Experts of a small language model: vocabulary 8192.
Below are experts of layer 2 (counted from 0) of a mixture-of-experts language model. Rows are named router (the router's row for the expert), gate (a neuron's input weights, with its number), up (a neuron's input weights, with its number), down (a neuron's output weights, with its number) and show model dimensions 0-127. Each number is 128 + 24 x the weight over its row's rms, rounded and kept within 0 to 255.
After each expert's rows: a language model's description of what the expert responds to. This comes from a sample of Wikipedia text that the model never trained on.

# expert 15
router [155  80 114 111 147 132  82 153 124 120 100  99  92 154 143 110 109 105 180 102 124 154 136 144 127 131 134 110  78  95 106 101 143 134 132 185 124 120 149  94 118 141 126 159 139 112  96 116 155 157 136 145 130 176 101 138  84 109  94 112 152 123 138 124 164 117 136 139 139 112 121 141 178 165 113 125 115  75 104 152 163 137 143 131 133 148  88 122 116 127 118 127 101 160 156 148 121 147  99 122 137  86 116 116 120 121  99 137 133 107 122 168 158 176 102 127 108 158 128 128 111 152  77 154 119 166 110 119]
gate1 [150 141 111 120  77 157 114 146 147 137 144 127 116 111 141 147  95 131 156 104 117 135 158 127 125 169 211 135 149 119 134 111 112  77 117 169 163 160 102 149 126 144 131 133  76 108 127  85 133 127 109 171 105 136 122 144 144  63 108 138 106 138 176 149 145 112 110 157 121 157 135 113 136 193 105 130  95 129 121 130 159 106 144 123 130 108 150 158 139  79 147 138 133 121 139 128 157 166 124 124 141 100 149  79 137 141  99 123 142 137 138 134 115 176 111 115 156 123 134 140 126 108 106 121 144 133  98 137]
up1 [156 104 121 134  93  95 147 139 112 137 136 119  97 119  89 155  90 157 169  92 121 155 140 105 159 116 199 120 159 108  94 125 105 113 119 113 135 141  67 131 141 135  96 133  78 119  92  77 125 128 110 133 158 137  99  97 128  56  86 124 129 112 164 126 141 124 121 127 142 117 103 156 155 138  86 157 129 120 122 141 127  93 147 103 157 138 118 136 139  59 132 151 114 150 119 114 125 130 127 126 111 123 107 113 112 152 134 102 123 131 144 138 109 127  91 164 128 105 181 122 145 135 118 132 124 113 112 139]
down1 [141 144 162 172 128  95 114  97 148  98 148 133 130 135 109 150  95 132 142 146 103 157 146 123 176 182 120  95 122 131 109 114 100 104  99 110 154  96 125 128 131 103 136  65 142 137 134 109 172 128  85 118 117 158 126 127 120 136 155 145 157  99 162 133 126 114 150  78 149 104 137 121 146 104 135 155 173 164 129 123 169 135 129 105 166  91 104 147 154 136 129 118 121  81 134 121 113  96 155 117 149  80 157 167 111 146 121 133 122 128 128  94 130  91 119 140 178 125  95 151 148 108 140 132 138 117 169 147]
Noun-phrase openers the, The, his, their, its and possessive 's, typically after a preposition or period, as in after the conflict.

# expert 37
router [134 116  92  99 122 135 104 146 141 116 111 118 118 155 117  97  75  80 171 103 136 108 126 164 110 143 137 136  86 129 122 143 158 123 152 129 110 155 116 121 122 104 119 150 121  75 114 113 165 167 130 115 137 143 129 145 116 129 111 153 156 146 141 140 121 141 140 156 135 110 127 119 152 172  78 127 131  73  70 136 173 125 159 149 138 156 142 119 105 101 118 143 119 154 157 110 114 136  71 135  93  83  98 111 113  99 108 146  92 136 149 119 135 173 153 128  93 132 145 118 139 121 105 168 110 174 125 141]
gate0 [170 141 113 145 122 142 129 116 120 112 150 135 145 130 178 155 172 155 117 114 111 148 178 122 112 160 138 175 105 154 151 147 151 172 126 116  96 159 127 142 107 165 104 131 115  88  75 127 148 118 103  97 178 106 145 142 126 150 124 142 140 144 114 103 109 127 156 168 105 140 118 109 154 117 103 115 155  73 110  93 151 139 105  84 124 121 138 101 115 111 131 138 144 121 126 130 164 130 127 121 105 111 136  98  97 138 147 120 127 128 109 128 179 122 123 161  50 124 121 111 116 125 163  91 116 152 148 157]
up0 [102 153 123 134 121 127 138 122 124 121 136 135 111 113 170 120 173 125 150 110 149 145 136  97 123 120 153 127 110 159 145 132 111 148 143 128 130 143 144 113 100 109 128 141 116 105 110 116 139 123  93  84 150 115 146 145  98 178 106 142 137 165 109  64 153 132 160 175 130 126 146 125 128 122 111 129 139  93  71 109 143  94 151  76 125 140 137 121  96 133 118 121  94 140 122 158  80 121  49 159 131 148 185 125 106 141  96 118 143  96 142 150 130 136 145 170  99 145 114 131  86 112 113  88 146 145 156 151]
down0 [160 106 125 141 126 109 153 151 169 102 114 151 109 124 135 145 139 123 135 117 127 104 129 124 133  91 135 148 136 115 116 133 114  88 110 122 127 129 141 161 154 142  99 141 164 108 121  85 141  98 111 113  83 136  60 105 139 141 137  82 103 133  88 156 123 127  92 139 114 134 109 135  84 142 160 149 129 114 158 126 115 140  87 182 137 136 126 126 129 118 200 141 108 123 152 126 196 136 113  98 121 102 133 155 119 109 155  70 127 142 110  84 131 139 107 129 181 130 116 112 115 131 112 121 122 102  74 126]
Determiners and ranking adjectives after the, a, was or his, such as first, only, second, last, largest, one, especially before season or time.

# expert 48
router [112 108 136  94 133  95  66 167 115 112  77 113  92 164 135  88 128  97 132 137 157 113 111 147 119  95 129 121  95 129 143 108 132 131 175 142  62 171 124 128 138  98 140 136 152  90 115 136 144 136 124 134 110 137  91 125  97 120 128 161 153 152 121 142 125 124 118 125 157 142  91 155 146 126  92 109 144 100 108 163 134 159 117 122 130 131 131 128 112 122 104 160  89 162 144 113  86 155  87 135 104 142 115 137 152 124 101 152 111 104 105 116 138 182  96 104 135 129 141 138 140 139 117 152 114 151  63 145]
gate1 [121 139 111 160 134 119 111 110 108 131 115 132 150 104 129 148 131  84 154 145 165 104 124  70 179 115 163 150 141 127 112 115 145 101 136 168 125  98 142 136  85 133 158 137  94 138 123 126 116 127 164 126 138 128 112 187 167 124 167 135 138 143 111 131 141 102 104 108 128 108  78 176 127 123 114 132 129  78 139 148 146 119 163 133 148 154 104 174 115  79 117 139 138 169 170 110  97 157 126 129 173 125 106 148  97 114 128 171 133 136 142 138 163 137 149 142 139  98 129 177 149 107 104  99 117 139 122  98]
up1 [106  85 148 137 147 126 124 148  95 195 103  93 134 124 107 160  97  91 168 106 108 136 149 137 146 128 156 100 115  80 121 125 167 130 106 142 108 127 142  82 131 169 171 143 109 132 104 137 150 142 167 137 176 131 119 120 134 100 136 111 137 147 141 117 112 104 129 137 142 149  89 155 154 130 107 133 118  97 107 152 163 143 162 146 145 183 118 122 133 103  92 127 101 199  96  94 151 128 142 134 143 126 132 117  81  85 115 151 130 119 130 110 165 131 137 137 131 146  97 162 122 144 113 117 106 132 111 138]
down1 [ 84 149 120 114 108 140  94 100  91 121 155 161 132 136 107 108 139 121 123 104 155 131 133 109 118 132 142 159 156 137 113 105 109 128 123  88 153 109 100 161 147 161 101 125 120 159 142 115 149 127 110 142 146 144 179  60 128 129 107 117 105 117 171 116  96 136 119 154  96 184 144 131  99 135 173 118 133 114 160 136  99 118 147 137  73 142 159 127 118 146 125 118 160 134 128 151 124 124 138 118 102 130  67 112 138 122 136 170  73 180 119 148 132 119 152 115 148 155 119 112 108 144  93 151 108 134 134 183]
Middle syllables of names and ordinary words after an initial capital or piece, such as Marg-ar-ita, sen-ator, en-orm-ous, Cook-ing.

# expert 58
router [132 121 151  97 130 141 105 171 137 117 120  99 123 183 116 153 109 103 151 141  90 150 145 129 143  97 152 124  79 117 106 132 130 151 121 155 108 109 143  78 130  92 167 160 129 109 101 113 143 174 161 143 146 169 110 125 132 115 115 125 122 120 125 142 130  81 101 152 145  91 111 153 164 122 106 128 132 113 111 145 122 176 149 127 136 210 102 137 102 123 123 126  98 165 142 135 138 186 101 112 113 114 139 178 129 109  88 147 130 112  98 137 139 165 129 111  95 126 116 135 112 158 135 138 121 165 120 121]
gate0 [121 129 137 145 122 136 179 113 177 104 142 141 113  98 127 116 148 111  99 101  82 138 102 116 105 101 113 160 139 171 124 170 124 141 117 120 118 103 136 111 108 107 125  73 119 117 100  83 101 142 115 138  78 124 153 113 119 161 102 152 117 168 156 140 104 106 124 190 140 135 127 123 112 170 129 124 131  73 136 129 116 123 115 124  97 175 164 127 144 107 159 116  99 116 100 116 127 141 144 155 148 153 149 151 114 164 135 122 140 141 129 138 136  67 150 142 113 164  90 137  83 104 116  90 139 107 128 135]
up0 [143 135 123 145  90 126 123 146 138 129 119  91 121 106 126 109 132 115 104 124 101 160 124 155  91 100  98 114 126 141 149 121 123 151  92 124  63 126 109 106 116 128 131 115 150  93 104  89 125 116 168 133 111 132 125 139  64 153 137 166 146 143 174 124 131 136 101 181 156 146 134 180 135 180 134 161 126 103 139 142  87 132  93 101 102 173 130 149 114  76 160 134 132 127 106 123 146 150 109 127 125 150 119 139 106 144 154 134 129 103 128 106 160 144 158 148 119 168 120 118  62 136 128 139 100 115  93 145]
down0 [149 172 116 169 128 123 142 132 120 183 164 135 164 118 119 151 118  66 140 131 140 129 180 148 135 115 131 117 134 134 158 121 129 181 132 111  98 152 167  93 120 135 100 139 144  81  56 115 162 144 158 132 139 128 167 120 159 127  95 118 114 108 124  84 126  75 109 114 113 104 127 121 155 124 136 145 121 156 134 134 113 115 117 120 120 137 124 127 129 100 159  76 136 108 149 139 169 142 130  92  94 121 140 133 145 101 116 148 165 143  93 133  95 137 134 147 130 139 136  86 103 148 138 121  98 174 128 135]
Opening quote marks and brackets starting song titles or notes in tables, row-ending pipes, and month names in dates.

# expert 24
router [128 117 111  90 143 102  76 187 122 134  99 115 113 150 113 113  98  94 164 101 120 143 130 132 133  99 142 150 103 107 117 123 140 105 140 144 117 137 160  65 128 115 155 152 130  80 115 121 149 154 158 130 131 161 111 144  84 121 107 130 153 154 136 148 139 121 146 146 132 101  94 133 170 139  99 125 129  90  59 144 158 128 148  95 128 146 109 129 109  93 128 133 122 156 171 124 132 132  94 162 123 116 110 121  87 108 110 142  99 128 118 137 135 173 157 110 126 159 112 153 105 126  74 120 116 178 114 140]
gate0 [133 120 149 164 131 163 119 137 129 117 127  79 138 117 107 148 102  79 148  98 109  95 145 102 164 162 123 151 104  97 171  84 159 159 130 118 116 106 166 150 120  99 137 130 102 113 130 160 119 175 156 124 131 111 129  79 112 150 118 120 117  79  86 146 114 141 122 167 123 146  78 105 110 129 140 141 121  90 123 107 110 149 101 161 113 138 122 123 111 133 136 146 141 150 120 136 128 122 118 153 166  91 162  95 114  87  94 148 131 159 159 136 102 113  81 146  84 147  97 123 139 104 101 110 149 124 151 123]
up0 [130 119 186 154 149 151 157 126 149 136 123  99 150 130  88 126 129  77 177 110 106 105 137 134 130 138  88 162 130 102 178 111 161 166 114  90 110 153 159 127 116 104 116 101 145 123 110 144  97 138 146 127 148 114 120  85 127 134 123 142 115  95 115 153 104 145 127 161 115 127 111 115 125 130 140 140 110 101 135 115 104 134 119 171 117 129 140 109 116 117 138 135 137 143 140 146 120 101 144 180 125 130 124 133  97 124 115  98 159 139 165  79 101 140  59 127  94 179  97 127 143  98  69 110 119 133 168 149]
down0 [ 97 144 128 167 127 115 139 123 121 161 115 133  51  97 125 134 168 124 117 163 135  96  96 139  98 132 122  96 150 134 132 146 139 131 179 110 131 174  92 165 149 152  98 117 127 146 138 122 166 125 125 117 141 123 157 134 161  89 150 128 134 127 122 112 130 123 106 145 107 119 106 159 102 128  78 142 128 118 190 137 143 133 134 129 154 173 138 119 121 152 111  72 115 146 106 112 101 116 121 120 192 126 108 142  99  95 108 126 155 126 102 151 131 110 140 145  87 151 110 128 143 136 172 115 168 166 135 152]
Articles the, a, an and sometimes for or as, following verbs or prepositions in running prose: formed a, held an, of the.

# expert 50
router [144 120 124 124  96 146  97 163 129 171  82 109 101 162 140 139 125 106 141 112 140 133 122 122  92 104 121 131  72 111 127 120 160 107 150 173 109 110 143  98 148 120 144 152 116  80  88 134 111 155 131 122 100 161  93  99 104 106 147 120 142 116 122 174 125 144 135 121 170 115 108 145 142 126 112 108 114 119  99 158 118 109 118 142 157 180 103 155  81 120 120 154  83 164 128 137 117 160 100 108 131  94 109 125 139 116 104 132 138 135  95 170 150 144 116  96  96 175 113 151 118 115 113 121 102 167  79 132]
gate0 [ 84 130 119 147 114 114 172 127 128 121 118 111  53 135 141 147 155  82 120 114 135 140 108  99 144  98  93 115 116 129 169 160 129 100 159 145 129 142 119 120 132 103 130  94 151 143 129 193 133 136 115 118 127 132 143 102 161 145 123 153 144 113  97  47 113  77 121 117 123 135 133 127 126 121 130 118  96 128 146 115 103 131 113  98 136 117 148  97 123 119 147 120 115 131 133  95 106 135 182 152 130  76 108 139 157 114 131  85 139 119 163 150 135 139 154 149 114 127  95 161 168 142 147 105 143 168  88 110]
up0 [125 166  95 143 111 146 153 102 123 128 102 139  96 128 160 142 134  57 133 107 116 124 137  80 142 115 119  96 137 123 168 148 125 134 149 173 148 130 138 128 151 100 115 127 115  98 138 125 167 148 112 120 156 123 142 126 130 146 174 178 158 125 117  99 115  93 116 106 140 115 149 145 141 126 152 138  86 124 144 128 131 146 134 119 106 112 135 105  87 126 140 131  99 131 128 134  89 132 161 148 117 116 103 129 169 103 110  87 150 112 148  99 158 148 125 213 104 135  90 165 102 102 143 115 166 168 126  97]
down0 [154 130 133 113 147 160 127 110  97  92 115 115 170 117 135 125 152 147 105 233 122 148 131 106 139 111 114 100 160  73 137 132 127 115 110 111 114 144  92 159 142 133  97 162 130 144 143  96 168 141 128 117  89 119 106 159 125 154 138 105 116 109 111 142 126 158 111 135 138 158 178 112 128  98 146 145 112 150 133 122 117 117 117 156 143 134 125 132 132 147 104 142 135 146 124 142 174 123 174 105  87 113 135 129  82 149 200 125 110 112 162 125 144 142 140  82 137 142 135 144 106 102 123 123 134 109 136  88]
Lone spaces before numbers in tables and dates, the word of, and participles like defined, released, announced.